Below are experts of layer 2 (counted from 0) of a mixture-of-experts language model. Rows are named router (the router's row for the expert), up (a neuron's input weights, with its number), down (a neuron's output weights, with its number) and show model dimensions 0-191. Each number is 500 + 25 x the weight over its row's rms, rounded and kept within 0 to 999. Numbers have three digits each.
Before each expert's rows: "comes after" lists some tokens at least twice as common just before its tokens as in all text; "mostly gets" lists some tokens that are sent to it at least half of the time. This comes from a sample of Wikipedia text that the model never trained on. Tokens count by the router's weight.

# expert 14
comes after: "0", "6", "2", "7", " Born", " Died"
mostly gets: " Ba", " Sch", " Time", " French", "ating", " France"
router:484486510506499477467514540501500491480514495502528528476461481524479481496525514530468484484538529489505532533472520491505512448532494532479500487524478482551553476514545475505481504487479484495477502468505492517456507488500498512491512468465472516491519521472482482511479499485538476503541486485469540515549507498519516496487511524547475492505472485537505509501481490536504494470468534476490477472486501495575524486485475461501494502506502487517457479511500517502498475537508493488478491472532486503546487513511551534517530493523508500531516478516475493490533505498509532512
up10:536451500549477495466501512482420488552484511486515517477501520499510499513470476536506526538465472518511463470507481480509466466533485526495498459502521464484497527533578489518487467460444541508522516463487490519548496474540486495505500535551489503506551515529505496509530468562460481518474511485526518498485530490464505481520488488502459489491511491491526497484527508512495475508540462505497507514516512495469510495481525483480501466501460495471507519467495442461528545546488474519475464510507496472512470469527487517446529470502527501527554507528492508528474479480465526481
down10:496486502498501514485498487513454488511461472536468488497480504484491516481493537518499511524527472473500518506507476507489462444543495506527503463530486514473484532514472503506501479527515498479499480501440467531532499508486475491547507478506533444499490492499511485477490529473535507522514516523527502499468486484502533544501502470494531508461525501517498467478534511527549506533518495479520522494524507517519520488549512526489470503521487535470531498520520496527460507528523462507535477492527540499560505476495528504508488524426493469502471499494525463532517506530505474489

# expert 8
comes after: "\n", "8", "n", " also", " moved", "|---|---|"
mostly gets: "===", "==", "/", " ==", "---|---|---|---|", "===="
router:491492499511463498484534548500487501483516500493499494442490471497489508491515520473479451497546512530501497533465506482501490444546501520501509476541480483545549464506526503528510490455461462501450489473506495509478494492460504501474517447513461516497516542457473479521490512504524490472519465482493525499555513482506531527485495510546467505449496514558491501511465535538493485486475542490484500453494489468553514496471505465493485487516461479516495482490535520502497494532492487483464498490526494517509493534539511574524520514528486503524523496505514504489536501470494519518
up7:518524506437529502491487501480499525511497437512544501499489541478490517514521484455485493517514503517486507505462490467526541465520478474518495494542527460474469490548498482497548526487488513435505489495496527479462506543477536531513500488494513491526510486509500504464541483497476484504534441500547510453534494494490434516463506495514451472473464523530472501495537517553489496503536532457523460527468537511521508550485450468494511510542514484517477500513468481504488511453509489538490502528441548493514539508486467477506492539491491507510525522457507501538501476487536517503
down7:504519491511531464545468426505544514519468513498535495464521491486453477528470509503519484531445498525524507463501491482473473535512516508493479546516491513497525543524482453495447514533504498524487473505455500520492529483505487514527467480479472483499491464503547459508502510502456514449508523510508512507530486525527476464479477497509520513526484529468473490523518509492529464519524512454497448482503557512507468462517518477480527481531457472514476491510509474490506551483518496513538505514495516503519506470514459516505519523470543537459457521479517518508484487487507538514

# expert 3
comes after: "9", "1", "'", " and", "5", " \""
mostly gets: " World", " Go", " Do", " International", " USA", "final"
router:484489511492494481474534521515506480480522526475510519469478460514482516510515512509476484498527510496510513527476532485501501436530475517481508476525504469531551484506540510509492508488473481511460512473500485518450514486493496502467487448455452527504500496471482477523499501494529494464514505473492536513544518486525513510481493523535472492486488484536510506507479509524491505465444548509487495475468509482567512486484489460518515495479513476516459479492503522506482482525510504470490484481525528520566492498503561534530510491537501512515510489484476479480494508493495503497
up10:481494525499506484484493475500496442499480504497482478475470513530544502488502497458488504504487466527533465525467456534530527489518491510462524569493489486498549519518462482498489520514512538456488505537468519544504483515520501480513487506477518461465514508526494520499521457490475509570492513502516519480488495498470526537494518465541491514503478481489484492498501527515492555498536530482482533540495483532520478475514519492518551495478518476518476534515489524539546463492485498481537503529477510508507497487471506479493483492485493506488514509519492446499467474460547492480
down10:529484506516459519519486470512479526513452470495519522463514481496524476537479485501490482483534484498468548470489489469497536484519526510476505546492519479537545519521552493501469486473533502507472512507439524484567486462529501472477488536490499532481513453497437509504475513458479538549468514504478525494495491515478449501447501450527466510479521526520510465519510470513504542503500496456539501491474527485496491484499528511446518497491483525478500510504536505505469527470505515494502517513531508537508477485494499483490496483559494496477467510477512489514496512526486482557

# expert 0
comes after: "8", ",", "–", "0", "7", " $"
mostly gets: "side", "ations", " down", "old", "red", "ab"
router:494490491522494484474533530509521480465506532470539524467475461526502485470527498526494502508536494497490509558488531484528471452529506526480506504513487470541556466525539508491488501481482477487452522474490503518469503500507507503482489448458459492507494529480470474520491524487528489495528484467504554520538526489510492501484497513529457508485484496531513486484476513539488484479441517506489483469447489483570513511488495471522511488489522481507473488503506498505484486538516518487473482475529510504539484520503543516534521490549490496527525450494460500488493508487487511488
up10:483507511475504484509518463551476493506479531514492507510484543530476520480533518482529469472532501467460485500511511522521520519517527472526465523452486502524518532494499498480481462493506501489516488517479513491503518475525445492500509487498512497514523501487487490478526495461517515477525471497503525505510487516534519492499537477466530511516503523504547485503486552508500502508466496477494502536461534501493528507524451464467532488497502515449501532500510522510506485463476545497458483503471491477510539478502478526546505483499533506477528492522464492523489537504505486539
down10:453460472473513495510485494525495519489543520507477477485551483506564454520473502462517524523482517520531522495514485474492502456462458496499484522493509497516469498517465446520454507505519521514517492471495476453476524507508532550470553526514481492474495496561523506506514499506521479518495523512499550486479473507504485516506494520484543496534517483474490488523507473500509537544506499463516512494521496496524456496485506518493530487504494480526474524534475513489531491456551420527504470507522495544512472510529491494498523513441515455501510436477468531462505518545497501465

# expert 1
comes after: "\n", " |", ".", ")", "==", " ="
mostly gets: "\n", " then", " *", " Ho", " Mc", " Pre"
router:478484494501519474467542502512493507474533506508522518491454499520495498482551504535494494494561499522473498523490500506530480484528480489461506465477510509538571483508498510518485497448471490494504476504491510520512504492511490492465519431488492498480509540494517488516489506514514493439507513485495498526538474476502512500503457536519483484515488519523499490491481521539500497491470549494520508474488488496566519511507501513484547481491475461505479464559495493503488478523498491475474498490549509513553504509487503523548543491536507503521520508491518544502517496481474508511
up7:529502483466524520483516510467477477537486509465501514484491474501508552517536484504524495466491450532494516471544501547478507520480500500514518494472529527507528504501515482517521536495497546437439490462465520545511499500508517514458476483472503523499477521494480481532498484524466482489508513520483458519455487515491461573477496506500520462491471469460507465526508497482517509497458520476481477510483551523474499463498512520467524523465489494526526505492549484461468513478539557487494497501499505487498509461546508487536512464491500497467512486500544472511540468525534499503
down7:506521460488485453551495528436464518505498492497507513490510558506500528494486484471496514484501489530466470510469488522485479471473454508539514515473491516477497545543482489511509517518507483491487491489505573530482516521526498489514473490540531454469528493482474523491499516497510480485531492482469544497512507493540501472476486531533529516490498511459509472490541505444502514541466486519504453510512535546517548486539473503493490528432498524536477463525502494497489480516491508527491497497529514491570541468480474508469504524522519559522460512501487533453510539510483539505

# expert 5
comes after: " ", "'", " (", "S", " U", "\""
mostly gets: " place", "po", " Street", "yo", "u", " including"
router:496488508508489482470537543502527488484515511492496522457470471521485489496526525526490487492532488483482491542467532478519511443526494541493509506520493462542549475515540502503476529500487493519468497470501473538469496485520498517479513460464463516517492527504491479533499517493515484488530513489495529508533513472527522499493502525521493502499485491546517497509484503550470495480458529471489484476454506488562521518474470484511485497505514492523462471505508514542491496537515494492470487464532516489558495513498540529523532487531500537511521473496477495494518510462506522494
up10:500492477488527483505492465548505547464514513535502467473498510498487499476513515500452511530516473504484498492478480475511534507513488495509495467521528532495494496502482540521530467472480493508492527477491440498461491468480462464497540513531498488504517515495538496480481457409515485546481488529480467478514480496509504494484534537482494439526533509474477462504502506535496488493494513534537485509485503503481471474496540505466496538539519510484471516497477499519471550493454503508468502452522524462513512465540451502480523523493480469474523506531482493506478522520478493491
down10:518523529457500497488508536504489497481497465482486439509505487536529530489512500497546489472530517516490521486525492538456514517475504531487530470487492474501485516545514535502544508492500465501499500533505476518493484496528499503502487510490534476477514537491496535464531501492521526518485491526498521497503499533511521477493513470501466510498491503504462508491509439516514480495535514507516504490531482511506501499563534555514542535498490465478494505500494480542481480498477467467555527466497517478494479520548481526454495514471535503520427515497540495469516480506537541509

# expert 13
comes after: " ", " at", " is", " A", "á", "or"
mostly gets: " Team", " re", "J", " Music", " Japan", "cre"
router:485479501508502470467532531513503473471523512481489505461465482518485510495529502533490487491522512501487520534483529475505485435537482531474521490517480483542548497525553479500474505491473485491460508496497500532468490499501503526475514469441470495502499501475513472522466501502497480482511498478504549513533503486508519505494489516544475510494448498534499515496486492532498475488461520486500493463492490480563502502476492467513491481496508484520454476505521515511494492540517495484478493476509492503544472524512545540545518493536514516491521488474477497483533499466510512490
up10:523524494532535506500529521531444496528529519544516516489499465495508481494482495485497500478487519518479460486496469563533516498518522483505455522490495494507475503476468477530491480486487505481497515501504504520522494474456477513517492517514476479523480514575497471528487481478520534530536478496596537517509467474490531518518502555516520516493479491507475462485517499548513487495559487497464499477497512515460468501519514503496464519481488520536520515507494504533418490499521460493534510522442485488497512502477484489497487515512450497489498510528476523509515494555485491515
down10:513512471512502509500488467533458494462473491527502488482510520482479510483513511433535482470479505527491479507515445532535466485515521526541508516545530519528472517503508495503480479447527510501521489551494468515475518505471453513454514517481476494489520504460522503514484505516421531505492495521481496528511513479465548461491503480535508517543498475467511537497509461490410484509461472488532510491500495504538503531533499593483507498507481529505524486500473496537564518509491478517537541466542459494545490522465491476501513503488509538543454493492530460506471466510493512519

# expert 2
comes after: "1", "2", "4", " is", " New", " with"
mostly gets: "L", " League", "\\", " March", "ang", " Place"
router:476512499506498482474524525507501478467508529476508492466474471526476498467527506516495488483538519504492517535466537491532479430535484512463508481513490458546552458518531496510488507490470485508450514488499499497452500472516497527471504442461457508504485531484480473535496507508504484506527487499495528500537518477507521500490503508526487492492501503537511513491487479529478481497463529479503479476494461502570498497470471484515489484503496480534471449503498512508478474530511491493457488469534523530539508498498548515529530483527506503510520466506491468485507500491479515487
up10:498513534455468517443460483523497492476482515506484473485567539478536478497522496529466490551494471493508458528517471438538504517475508513506467538486527511516504500506493491489522490523494508459482496490455523479469552499454515536502481469531519497522492566486528515462525499497490536533518508454518480520473500453466457484514469554522455515503538462504463473505484531500478514435469485512464496482503451490551490494490484532476524488509487532497515533509515500489530515545534501506490500486516478530504479472484520509468511502467450489521485481508501456530498545514528481533
down10:471496503428570537452497523509468499504523506530508488525496487471509502518489494503477496503575521464543463494458514487525493490495507527526534515514517495522504501475495506494465480506529486477416491502513531502473484500520489523488483507476530491502510547520526497474517539464528514558478557517494440514510469525500486494509467464479528513504517477524493496505509465489487534520512488527541478524490522514520520511499541528502474483509493529516515493496472518519490497482519472494494477467516464466512468498472534509538458502482481526505486522515528503540518519491519498501